Experts of a small language model: 10 layers, a softmax router.
Below are experts of layer 6 (counted from 0) of a mixture-of-experts language model. Rows are named router (the router's row for the expert), down (a neuron's output weights, with its number) and show model dimensions 128-255. Each number is 500 + 50 x the weight over its row's rms, rounded and kept within 0 to 999. Numbers have three digits each.
Before each expert's rows: a language model's description of what the expert responds to. This comes from a sample of Wikipedia text that the model never trained on.

# expert 22
It responds to: Opening syllables starting with c or dec in longer words, such as dec-lares, dec-arboxylase, inc, rec, contribu-ting, plus some table pipes.
router:554500584566528525543545458478504527476527416530507553571490536494596621378501542458523446588504543448457488560471472483540465584423471415515555634482445455409454452455536602567488565490479548563463449462472576494459537513463471459498502430421474415508512521491535462517499490478489583465484547548495572538491478408413484513558534533500506429586572515433447465431493567347475464520466
down0:541555480416567489502357542482555527486510481586470531560550519540470492518427473492486446530399479481580528444532542502484503561400489476509461471458516498507536488430448525592493477472586426637479543468446406538462492466502585532463536551492544474537471477467547385457465517476560532523494525543538400469530592531527511616495504522573483506501453516538544566433483382567456510483489
down1:514506579496550514550516520555452490441481435537446484466462532556465536503515452455448469532419420525521546539514485404498438566451393434586503611501469553515520525422530429470460515466447467621446530501481469514483471466524422516541513543493502467453449514417504580429537545574497547567442473492443565573575524492464479492524533499533453495479571571483505494486563467493575539493453

# expert 62
It responds to: ISBN digit groups like 978 and words or punctuation ending a phrase or sentence, such as album, family, period.
router:561481568549571537381557519514556511421596536522469515491508509506579611415502524547518405517483587467470529566500526518528453446447559427582541484504465440427430497491575569474452538454421543511432476420429500552515452482563386486519487522486501600550555498513512401517487421387466541573515467506509600545537533494440551439538517490566490498584550479557525431431543605465461423600433
down0:492449542569506490525453567517531415474545437452471478544500489517362477654493551453499511596554427437413577494492478464517492555513532433598480444495529608565475522493411485548508522535446457536444406502437575473429451424454496432425498419425555553461514538558520480585488489583446512536476481480516447442481514578478450589508527496478542570535488474507523586441510507490452502470434
down1:569461511470369466498524462524498574526490455544528510512446481417453496506544503468515385493510512463505459454490551547511542462525453503535495385439386503390513539455490469491413470496500590479469475424561517476426422422478459461398470483473435579536567530371509481496473462480529511440515462527578491437480519518506457508462563494523573477579546454532555464463477505532540478471493

# expert 46
It responds to: Word stems and suffixes in learned words, often after pro or comple, such as pro-ven-ance, gastro-po-d, resid-ents, prospec-tor, plus due and than.
router:501486546406543544499526572488485478415439423464515530452533462516477524549448546409392531458404556486501494511519499518539564479389559390441550496510514508476532460511515528521369563484468577444447448506534446574454548491497499466483490492505469591369433448517478547593445489518572463436591483480526539442534528386516542502558520480438601475519455380549536450447539494478543572603448
down0:560516364429622536479390466397409529549505531546499502470520457436452492501534453501431518484545527506517533455448516489486477453512507532473547490488525432513483553489595567494519564518554454523479493467510515446533550439407582544487484511446573549544560543468506574513511536530441530514497404502391516511595578491567605585560481437480517488597467450465472539525487496454519502558530
down1:543386544522514498481495502586455428473525511552511506468468508432402472465620558440610461406496492487534570524473508433472537520516476527504481528507428427501475406551541432395482606514472594399441513497466549440458538427522472525502469490508487443424434541462453431553520555455482533452516472506449508581469494448529414480511446451493506510481554483411566608474529530472504472539411

# expert 59
It responds to: Word stems right after prefixes like sub-, con-, as in substance, constant, subjects; also inner pieces of place names.
router:451501478483517471373549499575583498530566431578557510474506507399486445523566423579493472537433480505553485549399551555515437439473519483528587558440499492517460489547549569388531514518468404499460518517545536585542488524441520505489480569476441436477394492444499413451469529347481520434540466440451383444459522591450504436483579533492425483443409572413540456534542476588523533479436
down0:532518531513563492565483558448472435567546559487512419467476509564464498522491534579608498477543507479542480470519565537551504557494556512527428438583493534578484528480536533534448520446584513499514484543609477579436488411468509475383471520514636574556506510474513445490453546512479395497490534506490417486396533458526554503523406472510583553535516481518438619383508451504530498503560
down1:521511533518515552395546455470567546474557436556457462482529517451411467515496547491478449426457471497491520475524522458465503398488545489559466592499535598515417462499572520465492505495595572487420503398472432488454521505491430412511446451513484476585546594564533586472430530509485557436427476559551465526504467517481528468526441469461489395476549467505503476430537589432456404532526

# expert 17
It responds to: Word-internal pieces such as en, i, b, am within names and words, like Sacramento, millenarians, neighbor; common in taxonomy and sports lists.
router:410390547457512510582578452501496614541484506520522506571439551445518534459552450369567435538447558449465505467457566488524577396548519539468486509573429455498437388562462494557492458479537433545507564557621557531455501518545605480452475549607445462539521580522461440467440514487545555542498558518500567559565456498485411462549534517403485499459490427576563612504443510576504499455489
down0:473560488476503501578453535540444520509499440459513447525512530477404587559531458578486531582468446488535422410513518542510492459459508464419455522521542503408560546382356488488563565490530471539487479492487529453658481528471544543418461533555439439557523564519423551431518457505464586546556573529460510543590596579595490541539489514473543490482528551498616523460430463493529455464415
down1:506557440483523508494467468537489429555553402442499511482498532545465505515497484520531494495507555522481445473463493522427573559522561552605446581485464480442404465589570508510458526491473539488535505483497429499500439520511554588479471513422502503454444566531613466519522505415431465426435518537534427536488515565494543380613529482547435510568568481527548522455543472486539548510381

# expert 32
It responds to: Single digits, year pieces, en dashes and Cyrillic or Arabic characters inside dates and tables, such as (1857–1895), 17(74).
router:596449531499446561514478556511597577493579480535499508542523506533555553565437453523577434551489536382512570494534491447480522521427551553606505552466584520425503579506605616513445495503467475474498439484393530550395517434484442466640488524538520409425574502509550530537532534436480499531570554442477550443481532527462505474479460492509506517468477493486588463447405523526392514562482
down0:543507525563527517521479480472477487489497496515502512485559439489491536531463395582463518502532489482485454497499459440524546498581460547521540488539422489495476505489493463491461481500630446430474562565529472490444438515462497498484492551415616482481536514534471520567559529501584494529476572491452399501567561595468463550473540578571539461509433481507485410459454499474426534495597
down1:597514419487457476407482468565556504486504458469539497562496611520448443567493587569474558571505471484515479510434504537457408499456472553455521585525411433463514572483514517482447545536466533534464441474479544488491513516457392534501459400485443529520446588524483491478507507533496544532506415510418525520466462475544519532547529369459524443514523498479583612561520522433482531501484

# expert 24
It responds to: Mostly the article "the" and the letters th within words like Ichthyosis, Isthmian, Noth, plus colons in titles.
router:435506426461524418416455550495516472461485371568565528479489516430534467426465502539595475482577482569474444589488522541546456555461509504566521474519566456545470493416532461511559488494471470587516547558451436493445555470538438614440592592441519541533438457507508474512515606472536478516548445427505396548422522587499510503483492506516455435519516471523413469450588495529488575489481
down0:530470487505579379562418458537551476525555450485501521462543512555495483493472500434475516425497515502555554527455487551587419520477596486521553421488502478488599514427438445559481531449567458477509497604478442523421333437476554488369519541418536506522500591489477484496529485523498513532491481534479477494554555526466455500656566517448485489515478482487513509454486474570415543526471
down1:595555465379584521506504384483553559525497453497464517503452569544480492520524532528531561422503432486438495465561516526518513550481509519448505586483535545493499537501617502516490579526467469530466524464472451476462521536558443444528462414474390444445549446513507522528484530448462574451362459535491438631490550531426396533513526469521544504467567548524491486503457505535626530495508

# expert 10
It responds to: Single letters or short endings inside proper names and compounds, especially place names, such as Farring-d-on, Nint-end-o, Manch-ester, Kick-st-art.
router:432463453489525562542569546517616525442519529554475487479399523494500412448467426528395433538567407514415493529473484508428565528456479382576476523500532441426471436616507487470518511489563420548536458498463519477493490468597521540418531609532445605507449436497477468461482494491470494532531498513549386605468550528470426490550512509433414484457501526603534471591503525547564493497344
down0:548513493505484480511456555433502468506509602448479471551428535534496529511505399481541523498544502408509480430544535424401475530536423552538372560473524525466529517436550522561505543509610579487533581503488577520412456405496492494453546517470573464491534488480489363484518506459411596561529489541467462549495611513529484528493533496548453469561480504426463520514476487496502541470570
down1:542537444392550449459501530541489441510524427467523476517515453450485452504614575463511503443502564505460444501506568501440376525539493444608528537505489524450479532463487433490510530519496577423577514493533508467502468483541556474524507457503504562481462579418484512466585528535530506538504446435517476602473491438456504532518475521412456430582537492479473524439588515547497451502486

# expert 31
It responds to: Pieces in sports and season contexts like time, season, round, century and basketball, plus the -ol- in Thunderbolt.
router:456554596487487388533566584548480464506473533478535540464503516463439491445462509514551527503425563490556510472433540506509425487504534442424596486553404530481523487537580545508485546532460540482436508475485570516532493528497560475552470503475459455420495442465538392478427586537523568407499505452440415476420515497493511460564555541507444421534460480631486521467430529467456532464547
down0:490555553553559475480533538488536463483455568471511539496507522447444595556516458428507488433445535559441497539557509427478439616543493522541456491558529544479465466470430491488504591520557432518546474520563503580458511468480511467554550552443450500532564508478492581561506448422532422543301505508523464514543599511545448524544493420475500439576479481517478511472509484571530614563446
down1:492562515432565511595531473510526515527538525541428441553485461498531492512473586446492422555486459537490425497494515471537544598499433524550537416517359608468592500572523453536482451589575444445520445508485439525483479496458458533515447496513568433448419543502496443551494491534468479528528461503550516596483475445466453473451514477438439445534451529570597583538451468538547417568435

# expert 56
It responds to: Forms of be and have after a subject like It, which or he, such as is, was, were, has, been.
router:488441563543556619497515420471501591565560438548444494590414593463471516512458558475493471496468501459433468573450468510501469512430543483471479548507476564454512487548515575499570572575436482444505488454439522513467603503478484456517536460507465542542532510447487564469533532380515471568471570453548571563572547462478474473578528559558471517527576530536551584571610580511550497474564
down0:492493437481457501562516563495531546474445467555441409593435506509499457526524423502509661591515509555485575508523487563516530562449487540510479452521475588530521515469584504501511472544524482682451465527535498570500494499513419493531466435540434336544554469536508489507535495511481482556502503542500436501460483516459566492528508496527488516575474462525508427515445516584378522430588
down1:517508473448456529470475493639532570521573531464561484527543562485488462504492409564515517492489446509478470533519540550482514527544443433477530530412422448439522434505505528511521595395501530566508451487467562474545426506497472554457458473502444534497511576393488429600505499484496608469498513547494573487498480476431512456556446435537487525497512527496499490530519529540538517465456

# expert 44
It responds to: Single letters or short consonant pieces inside names and words, such as Viet-n-am, Sarat-og-a, pet-rol-eum, D-ann-y.
router:505488509564512561430495430485527460474519502557549500564501516541513573437566420562414447491531461517462480543489523560544437468456511350640565392557455482546504552510557444418546519445541424482442523508442541481524537453574488584520487617495506481516447537547627433465498386513492480537525429504556397513528517500438571443494572483466418501562546456500499429545488564551523416438489
down0:527529428504610462532517541552523398532524530463494491442437433525422549618482431523583501509477519506451610580449644538475581443543424518480484364525498519510566504458519501513515520513584435582530460530525483566588547433469555429463540517504568475543467519471463450518587451505444502458460467493538516429540630541572512468608575339479517431602445515495476453431516514478384501480505
down1:505557422522460455495479537561443449545525452549531443486490497504513500511514484530575408368487490493430598557510532541527536616519515592541504469483461475508473492451559485477489507521596612521569426472532540452515501409435377475546478541497605456464429491493540575410507474582506645520479515490485509428492443502453540503567555433512499458531481554490555515450445434513548569509430

# expert 15
It responds to: Middle or end pieces of longer words and names, such as ann-ot-ation, Conf-eder-ación, Raymon-d, and hyphens inside names like Jean-Barnabé.
router:423524384488479454470537423507491587486560463479503569512509500477522427500433423505541593552508408536493473500458540595516549547441481515564552539530525499486471433553539539485516482506486404498549556342494492495464542501507528432499505571506456417539497554457533431409509448569513493536471409487523401527508580544414430445532546591525479469464491534512473417563426534572533487358494
down0:560460477579462513489513584511485446586457520477454480462522545500450549550552395530566471489542511562495409454571565467423503460459528549618539392535556547485543455450536489599490476556443534526505494433487542527479486421399513550498510456504562430586522520459497365485506421568465533454527467480471521476529504449562504526488560513435583466540472481478528472445560474493450575511505
down1:619492507522562506574530517444471567403485528465482471515507491524479360383504533458561445439506450575416570446551532404568551535456558602544516579396496541481518534427542452468559570508540519459605449519527555502515458500481533466504453526442532524562372545436581482485438481583521591515482436543520439496509465467547490431505469600431472466483553563464538491561578386496492503477483

# expert 36
It responds to: Opening pieces of verbs and nouns right after to, of, a or the, such as achieve, agree, arrest, platforms, flow.
router:557492512571553500606488511519406506465436487576460500610492499461584564481528526435545448520552580402547484475532490505525484515449472501485536524543521418535488471460415591522485574551519514536425433513481574479443480514466412492504590529435502438438412502476545513510492501470471621432452542530477586426486489519434490489469482450576517428560559531415451538500562499532416468621532
down0:566549513615470472470428524523506504522473427514423498399543541530467498583612458497507494527502526499498543476519455450458525499419502465451505431522416539491605518500520549490531543389537441574514596437523536465421454521589557357492509488444535494472510590506501531519538487414526550572461507478429390553563559502542455550451497465558546431533497550451414481354413420510553535513552
down1:484496574512473590440562587636551463421523440498523438557538583446433477483558489453626521478441572497510514508463468452568491573450382476562533554540532540445428456525595462561561502447544561488481428489539527529517486512417507497544514462512444532432450463522533570529490520465470586432479394492582479613523442529493419442565584497488423531536467546485503568570505542495497494455590

# expert 50
It responds to: Vowel-consonant pieces like ob, ab, ev inside words and foreign names, such as n-ob-le, Oct-ob-er, Hyder-ab-ad.
router:464498472453478420510565402470468530469524397535498548620513454502576476579559521556542513543501424549416504507428462542494504685426502440540491551475446475464476555493515599548521503477496492490541539445504457442495551461531426475465522485480509454486488419480485435471535508526556524441527488491492501550525536554473522393516477503566517542415484486546483520536488434571508578499443
down0:592617504468475415594540506527512440598467499548543548565529403561441477560503507520451519491468573505507522482496498587473521575401530517470523439566488525545509466428501484493509523467525405566484490483565506460426509404465600450481504493474581517510552518521478470485511348534475553501478544492519510433520600480537554472494561444408619467582452588454496569506550415578453489470547
down1:533499503552624531453487496453467521497532529538447513524455500522478462498544505617502545475438563486495431526486609488543478415424421566543500580509442610539533481433481598418458490510515590422536534547521443443447475506547522483457548505471432517524450505503545443425486569567457494574432516452451428582421538444528501429484445507491541401452537555555544564443483480488518505470535

# expert 38
It responds to: Closing pieces of names and words, notably -ic, -is, -ement, such as Ton-ic, Top-ic, Wimb-led-on, lex-ic-ographer.
router:418555506514527430641550490536388487454424526458554556435431535467514445463445473497513502518503506473500486472429486502545594541490560533476595552515477561492530493498510489547511520429462505468445567413489436475490487515561567625464458471438440491549494387490524457498477514578563559486452566598495466464544555529513496461544477393525509476421582467457408483542490397479486454535554
down0:504491488543567519438428531437435551454548512425519428570470448486369583542602384455424547531525571578477463481462593515493530575516491393539533379535532531508488472474453438528514597523526517462430533531543470529420528518453577507404484576432562433544458505589492501484528530487499550544419554524471484531562470513471452542540474564483511552501527546475339553464536482485505520429404
down1:507483528479482528530542473425536490469544460530526382469457491542515448561569610588476464565468565432496565546507519538514533552457540634559445580450482470460522479592504436476452494536429559524563526485436439442534455538480477562488497562443372572499422516523559507504491448521517479546497478499486540551449412532426472520510500477653486450472560456458573563495444383502518424517513

# expert 29
It responds to: Inner syllables of longer words and foreign surnames after a prefix or stem, such as symphony, cosmopolitan, Gutiérrez, describes.
router:447521472505497455520536528472461522524474403489532552443386521481538444543527482560504471549468478433404537502464507525451433552523480503515514500500467530428444458526508545503589499456483415526501610494514476531452598526614463494494515514526448515496369437476470429435430522563527494551511518432527404585482496460472516428469495576450540487482423434476568420521461512511596559417345
down0:570469464430449569557457470422548471495498532562486490561493498588456475463437448502513422458481425575526462525477527508519511484528513525468549401488565508465504487461454409528519464424507555538493499527490575493475501493557510576440428550494536514579573522487412400459405523503509545576482428515476467443603564544549586481566547605441676520578479579464522512490442506486528469519454
down1:542582439566533418435536446513512443497488515599495528478473557536522504531418515502483500460463564585511496554441503393508577477499488489546576484444507487559552557512575588567513498542569464525542471425539467496638533478596399476474549441546505516464509499517515474501463452460552591591499536495396535512497544498439517529574518498443483524459541547558480501434455420496496526582535

# expert 2
It responds to: Past participles and -able adjectives after is/was/as, before by/in/to, such as noted, situated, released, named.
router:489580548433474532530480450435564568477517449485543441541493508470465455401526454445514506475553530522475438511552588463512517438501480474461462551518565448490544459575513533466488524541498502396489438496558613441507491525564496508474455435472447467523498433424463426496460426450481464587551520504565503526564536474505506429592529484394416475517564409545506455510404447474552540382441
down0:528518462510537506537441530514590554521479555427559504545509521512518560529424398517536485527590480522438527451507593577519423566469530417461394478506497537486551448424522553531610595490540502516506532499496502532480488491539450504479515455470465537558485414459475415455468468508531502564441517564526528492461551411444462467545449569507517502437404487540496503453523468551516528596538
down1:430449538421505568600429459549530517529408456528566483486552580461478464539469517478553497531495520500556566540516485522402496539485518522493477442507484516446427528541579457572484541483544514457555455478432501472552482383484425548468440528623459443543448547379523549448531484495501485449602456490559397587530433494499521467484451557501490487477444539431441475548476480381503576409482

# expert 57
It responds to: Letter or piece right after a name beginning, often a capital starting a proper noun, such as Al-g-eria, Al-fr-ed, Mount V-ernon.
router:455476441429548514461587525489519549502469598532544608492508512526445568503517423442565537467464475540560538493526554499500485455514507464409437512408517575523441573587567499334408525453468502451495507568464524500355518465495498572571532491458468442500555529474511456439498505425505597473528511496430381446508525505467528503473537461481405560491455497519533506538450565465463471539555
down0:524366471517476473457460502497475483515512583433534555543481554495375525548484484457493591450481478566476525505516558548550426468573503435542429463541496496478547462436483569560462531474602494449448472450486588475466483472589482440462514444439636530472473463367455495477480469457455471531522461542423474501553596561512524570506505512392509453552401503465548552408504564483532572516537
down1:515572534531425516507481493556620481486539415569479391482450467480445456522478585518594543458517466488491524567498491526522437430432512530573533493440529579462468543459618435499490524498551584528538467463452489497457441507525400505498451419543456516472457516422470479534466528564523566435448470448510504562464464469489450474462530473517426481534562439528454551593495449533592499448411

# expert 4
It responds to: Word-internal pieces inside longer words after i-ending syllables, such as di-min-ish, requi-rem-ents, Austri-an, cooperati-vely, Memori-am.
router:490486498459525542421561501474557617455433464594562544554521529574582559462483512420479413473436436456446478379519488513576510534448529463520503641612549510453566470552443487525465488493452494431470527453530471397529518460447455555437503577656532509541418415514578408547423505494588390512498453476547537502542486457430466438558582510443603549487494409526451469494475461482466478544562
down0:501455452554457433507416568479475515594492515469443452468437522470476545447522412459556558546490443568484462437535559505473516538525548507445531425573529509454464577446375499470557450419514490491535537481509574554467408455570493458424517441474576388621523487476506524466551484423460525570471482526472506521521539447489472553522571450464558375494464560479514544523478474643537540486511
down1:465509494482404449463436471516519437528492485373545471463422571488527554619492502459409434521544521443476545535539517495425569464499480439479449537458372470528559473472521510491530532530501632466435489543412511544460576440589410528564556415442492427489444560399499538495541444522525536503503556527500472486482543439475544419503521485543474553438511470566481458395601482529483502593412

# expert 18
It responds to: Words inside multiword names like Indian National Congress, World Series, American, County, plus digits in latitude–longitude coordinates and statistics.
router:556439533498452516504481495375536548493512403563399599441501520505564664522458489487547521503445559421487609540565516437375501485567519461522571506549471456359534504456517576389471527424480490469481454508455481566576517506427461509486455449484481487502545513560451519524575575524497571536499506559495499482489557505462546524488544442519480585457402450489563537431503496523426567614548
down0:588470403488496502556539546455525484597432480507486466516523433572388528504468574552501457495494480455469488499629430482477535521550500457462494505505471558532540504418536491536597515468528450464482465542384547561563565455499515530551457513615593559423561469467430501535531514512437529528565492539476524459539530519522467553593478462578482546510580566456473414538485561432521496499538
down1:516518464504488543525507459510564603450577468486526484551468514425500521587594526580521448491475553418467620420486546516516499448479454480561474463506363601473551548529534495437508463522500586516479475514501525574450559432451498487384488515444436520479456514405430428524495496517463593546501495475348513606430491532494490547541425487520446497369519504483492449576523534521548465514564

# expert 63
It responds to: Unit and count nouns after numbers, such as people, km, million, plus commas, slashes, dashes and pipes separating numeric data in tables.
router:508403553562487521584512451537578492524438488460477475559481546534452593531460437504480502521442485538387600548474491549508407424532531485552568466476600563467493506536606565424484525489446538483443463461447540438369485428394485516552406516534485473519593488480500474547577587436528541419551581583458467448590550501490517456511519458553548478557516451496525553513440538535540525562513
down0:535545499507498487547442560443556486505508540476479497500512536550526527454494465454503502543604534564446576452542417497586494534647467440533426459462552491483521566489483593504482542435498541537581483523473506530496519488513497580407493566481467466546407462543453558488543483522480573577545521484422424432481527564503475508515518475510474400518431582513450534485516433527518478583534
down1:479492551455571503573505490522537548479457482486534507501443544483475534508583463538559520480438494510535519584602528445488516609540468412595567536455465584485605458438586429465432553523492459494572487493488476518415577558503474513502456429429529453519580503486510458546511495480473524450446477569531481523524490479431420496657483456488500426460514536583657477529526492548526465501513

# expert 40
It responds to: Short pieces inside names and words such as Ja-ip-uri, La-un-ch, Ma-ur-ice, plus decimal points in tables and tokens like for, un.
router:568517569436432485450442495549524513447498523546464478507431439491417503550539508425483479357539467564446421494436556528469460588555580555472345537442470494541462586556506566561494487455500404452506524448406482566513590487534436496481444481575466400461481523491526422498447446444564587487441563475484498530546504527472542474500533530477483580467515439577523459532453443515569535442351
down0:485535343539480450484490560512501416439510594477415467578555471564541519571484437495487479486529569495477490563481551474499509456445439462474456500562529523428560548501405472512501471431595408655602452511563607494433477435535505525443500432505556494572437554503495522512554516483413571557490535551537528415540508514556474535513463557481574478485529511542521449565454373504501516489551
down1:447569531456546429554557481475457490408556512400531425492478457531432461521582500534623481494499591539518579476641501513494456551508464543577562507480403502450544499515487550479535506498499613460430471407429589446414522432466522472462496503478544527445480556438519501380551501492473485459546463494437448522526532494536441558445501518463497537528533432522510486486476507532523526532475

# expert 52
It responds to: Clause-opening time words such as After, When, With, Following, plus inner syllables of foreign names, such as Su-ak-in, Su-eb-i.
router:459454527475585552502478431561547483486567571500465434486450475461551423528519489398526525395485498537510400425532521490542566522482548485470467580505567525491500598499558490474459392438431454414406441455430482540490528488433508509551550466518471504414544447476486480466470457469533486444520539441596509552580513488518445491550538507372498519492509597464530487525468495450503462575513
down0:486499443530499391518452577499559483498476598428552480539485562491414490511543438541506459420513545551426535461474504466533408575502568445546487364593475496567590516407482581487518452475484412488482445486471552546391501471429553607491481508407582382418439513421499530431522517492512549485499441469493496462521537512573549518547512523498536548539489476547552515448534450531542490487463
down1:600480519516484478516428514499422450450498443464525484415507553488451379529581574522565437493516485579579410559511572512452582514564485574533449458570493436584524400487524521473460499533468562592504411572472509507459575517540449487512590487499507513543497627503472545497540482486510599523572525492479422489521502417418475469561506479506585502493481467515473545527475446527563489550523

# expert 49
It responds to: Inner pieces such as el in hom-el-and, plat-el-ets, bach-el-or, and char-act-ers, plus word starts like Represent, Occup, Jos.
router:572557494460583516386489530515461471502435501616501537559498527533555474510477466484453499437604433530476472476557535536500601539427489425445400610464517499514478438547506389503521538491562493455497467451442493405464453507470395514417555536471433654583565507519492434574479601411504458525467509396425495478539525416465545615511506502435506439488558470504508472558447455460451550513571
down0:595479488520587495506473498417420603478498552454518489590546495559470539576532425532421531524493520505491447434498466466575490549548563466555525508491424487577525493439549536532446513483557432547528507486456495526544583542475492509493537499499583468469542507424410486497490581448427623540417510547466545486564620544538565560583589467477497559632429507513454542486480526537518431533421
down1:577594445529497504520629486533575534581573497561523488484440458464447453534444530460583429477434459465518430448504469426479510479444425477637403517483469496509480429478557546490523546537528584454560533417482476398403498513462484520528466453497506442568439498497522452510411454571552483432435449534518517549466576447533482549571430430520517465527544487547460484512568487421458439531473

# expert 14
It responds to: First token of a noun or number right after the, a pipe or year digits, such as age, February, 196(0s), United.
router:610515571532580407460502513437576538500502521493542511528466546475497607555437544477496531402493505462445554603422453512593466505436519441519383453460530594477578490552552500453459568538469572545574477456399545499485557496525459474425416591457454542459505585449531490565482520495544481442456410414492506433577505579437537548494541556471466430521488434570569599516492528562486462660491
down0:524463520473520409471422513460481536561535455480454494500453513521474547551516434528533554441565618568432416580490511452523482504515465468507357480425549480605500538381533450473569584561528460446489528512556520454471512403464467513438538497506537539518459462490496499596449546505440505522434630492435473482499542471525537448507585530545490453518487495492547450558429493500503592552454
down1:538502442550543505431521443465486542533526506463448512538443517450509390520358423507616455456461505630454595579498557488566574556447447516596429483541368400425517453512580379519520543466533443577469429415427500509535565471514498492491423547563462438463501529467495526555522461437437454542430512497607503551548537491520463586457529463476442417452439393511516536488437480519512483492477

# expert 25
It responds to: Lowercase or capital h pieces inside words and names, such as Bethle-h-em, Susque-h-anna, Ye-h-uda, plus es-pec-ially and Oh.
router:546455571407444561653596510482413483460449487518531431546453477467458531562551553465463452482537495605510456451512542487529545523400502509505376539521498542390508488507474494517573498417427484479390464530499511496459569511528475427418509530585520508475433454522502509504513501518602417515542531480477444502586505438493489458511532474468493462520510522505580467377477527506529584468538
down0:560573492443453487479507558504518549572490534424476412576506511527375509454508529480552380530521538481440488446470520420464539491413549518526471439522448581499504540474536537595561492501554453477501426434539600567450490456485542518409522435474599485484555492392478459505504483528465413504463476557440519478525586613445479551587523462493477495510470586569481444535521414507444522464480
down1:550496504430525523508632549467524457454576436581487462499449491435533446486485497457541421540512523580605476604538529511544465502460445488584538432463515365435544466526540511441495701485501470443530455501525536467532595476554466518438498461403463541472473523495563466481481527568543500534469539502488490584483518491494467449536533451505506548467498546512533481486560464444497458510497

# expert 28
It responds to: Field labels in film credit and infobox lists, such as Production company: and Produced by:, plus "and" and stems like construc, govern.
router:475435453537475488473557438615466588578510475522508494489556552449565515556572404478438506552456493450445465519403511553470498542385539468481527512508483518487459439522561471442512476389534550546446466421512446473573498442622461483480587522458492520476514461527492517562542543482521560401471567485433551481515534517442519504598561444476547511489479485506521529564528435516475517568563
down0:436377448555447499455496499512531611414424504517558432510449533553479519420486475405494597579577482518493400429462546502496651505439475454491514451549523500519524495448520471449438475454469513501473505475522526494551491484449536550502424551461592450508498510578485549426554426494494531595438553511497495515582538532489482399517533480536634485544455520394497489524503397463450509505430
down1:599568520481488531501452539526533530510457534516540571571516569541450520495490517560481459399451561468521543505568550553570523557522431511458509493466483571461495500497423450502435494551472555518580530417560540532444524468529470514492457561435465495502404515435526447540536597553459527469472500491418474512512494496464429652585529531541454481548463485528489620550526491585569481438478

# expert 30
It responds to: Word pieces in the middle of compound or long words, such as keyboard, storybooks, Cameroon, photographer, peninsula, headquartered.
router:558543545489453515509582507517497578446573574537489387475500530513568506444589479560441373502453524454520439475396491488486577542451542385495526487684482558533514465544474509436495478467513463533469512464467451531522534432546494574485509532505440500412537441451512443485459496380495454521490497518548503540518531494479481461486505492424371564500519538543550531516541531454491479442421
down0:546482537552522551582378536520560540582533528428534511421436506525472591514442472559542444486568545473500441417548567442470475546438476466585429518559470511491558428517535481581505509492509495623481499481534492553450529455494534507440492517402504355455449493404510541521522527443449473614449349602465459580491619543570496538528542480486574465506451477510452478449484464550479462497505
down1:478576572484549490403464460462556498468557444463490518468521456574508455550452533462523448444545512485443518438572465479492496525472479503580526609465559539582453389519555507470517514503535462545530499502504591490548517504435477466557417506480537510531524643512528558513458561459515492541499469519453499569456549531508551349479433534563496375470510519502466591462526537495550478594445

# expert 35
It responds to: The word the and other determiners or possessives (The, his, their, this, its) starting a noun phrase after a preposition or comma.
router:569444479542545461454484505360416562405627545461563561510471550435478555410524474579566528508583424448510567575545541507525446544433510401432540489428586541460482519455548499546526604484435609458526451550514473452540520535589455426515529521420438435492456542421450506574524564416559588576518534533490490445452588552493504481551525473580504504573508468528524542436486461528516495567498
down0:550491561480543458503454531497512524598561495502548576498578568541467512541565477415516445602512482537449520619493480443542517541535580634394496449533525536530586534465473509453535445445539502679497450546501449529368459487498533497447557508457550449497493533488509613543536413542510525505454545560502493508508521498439570496536464457461474515490553514452564429480521453535596554463511
down1:592557471510423450493492565480505538512501392527465514555397528520563510430526461416507491453511470532477504610483485516541507474505478539566421545476440526473535522482429476550557477455527545512534490497511492439437486536584478551461496501507535458471508490411453661424600517487482552532429506435604431519582474469430424560477440510382533473502468470510506539526532499565480513482467

# expert 55
It responds to: Word pieces following a capital or lowercase g or s in names and words, such as g-eld-ings, G-em-ini, G-ush-ue, S-ig-rist.
router:526519451519523504500493484519453581493460476555532450461405543476461493481583529487459419458463523458547476544490553504516574505482493402547533488446471540567502557502586487444523507440498466459482583511476494605464453522553511434434563454430448457499435463521434423413439446490458439505625553483530476504577520546517451519503453491495478478599535456439603471423467490517540522407446
down0:624512435579556500500488483497558492597469488502481494568469444486453519536545471427496492501567446458484471515488573496497555485484520530543469478562475567446504489542505512531604590502494414461453477485528526358490479452506532477422529408488573438481574485478406513473518413491488436482432459485439444395488556510519454541513555466535502554451515533498548400496507467519461441516524
down1:488583476553519510420583428531546504479523545428502467492410434514480547526495534465559410489482517536453607518487493524462449508487501527560507488515521588501478529429544556546499506472553535495481473421436549527519504486500526557545361433501500578378508506473480379530423544535527482541480436531460419543513552525473556464533588412501496467519542494539497558383587426476568528573558

# expert 21
It responds to: Short pieces, mostly s, ss, ass or single letters, inside foreign and place names and abbreviations, such as V-ass-allo, Radè-s, Vs.
router:526537509478535446444446488531468486470527453540530561514488562532493498538516436520546511512525468525458458547533491453536477390433549559515536534472538538466481423508524593519437538463498451457609411453458526508450483519533555504438536476500475451466530541486503514436542466489523567498515559548544480486559539466441535513400521449560424394579492555548448380618534536447576466505566
down0:514603439446521487476469476529491443461492550473473510528452496574413563567481422474572480467536483519568500494581531582464478524497514421493456551499374462504510570432547532456575493433463511491496466453481487472488462509458533528516475515432567545472567520554378491530445489498408570559402454477495470472529650543506480547549582508465603413513466406494440569478399495447508512523417
down1:565489477485464509441532533421534469515581511572461464558510529484502488553580455534458412521455568444551511554509507537614471481506592505527494492477510553472426487484492493384407508483450558545485492490440549536488549459442501486565411546488478539472514510506491488471612428437487547489441536386360497514446527538489459458468438588542460509438506590448533601525499483487485489565406

# expert 3
It responds to: Colon after a field name in infobox-style lists, such as Sister stations:, Time zone:, Species:, plus line breaks ending table rows.
router:559439541456496493560499520489496490459500471481518514442485536521532583522513512545473502431450585511418506566529593475484546517407550473592575428412585467475437589444531600506493485435484534452427478464428501474532556581524412535462512488498488459537550552493568576474548496517502513465581462461553511527508531426505584470457535496496524546441551416461509579453486581456456508485516
down0:630461415546545452564485444489431472567501532507480532555537502482366569535566377461457471528464593551488523473506448539590428550560468452469453471522477449476571481536446561507507517518567471575504510498580543510478498485516522478452482501451505426452471498518472444513568488462488503511508519468497437511554573489515438470477533501512528479593420537446514573429433505411519549519536
down1:595524517578465526449499475539499479473499505528550485513551456351429493478484457487538465487482528507510538546484453511503571535447452642517503513451484523492554556547483429418531500541562500472579550526411459479523579497490472506517398488498534463546538546499501536462489456499515517471590494499465572540573425598548445389498386468493544569417446429579553430494447561433550501460505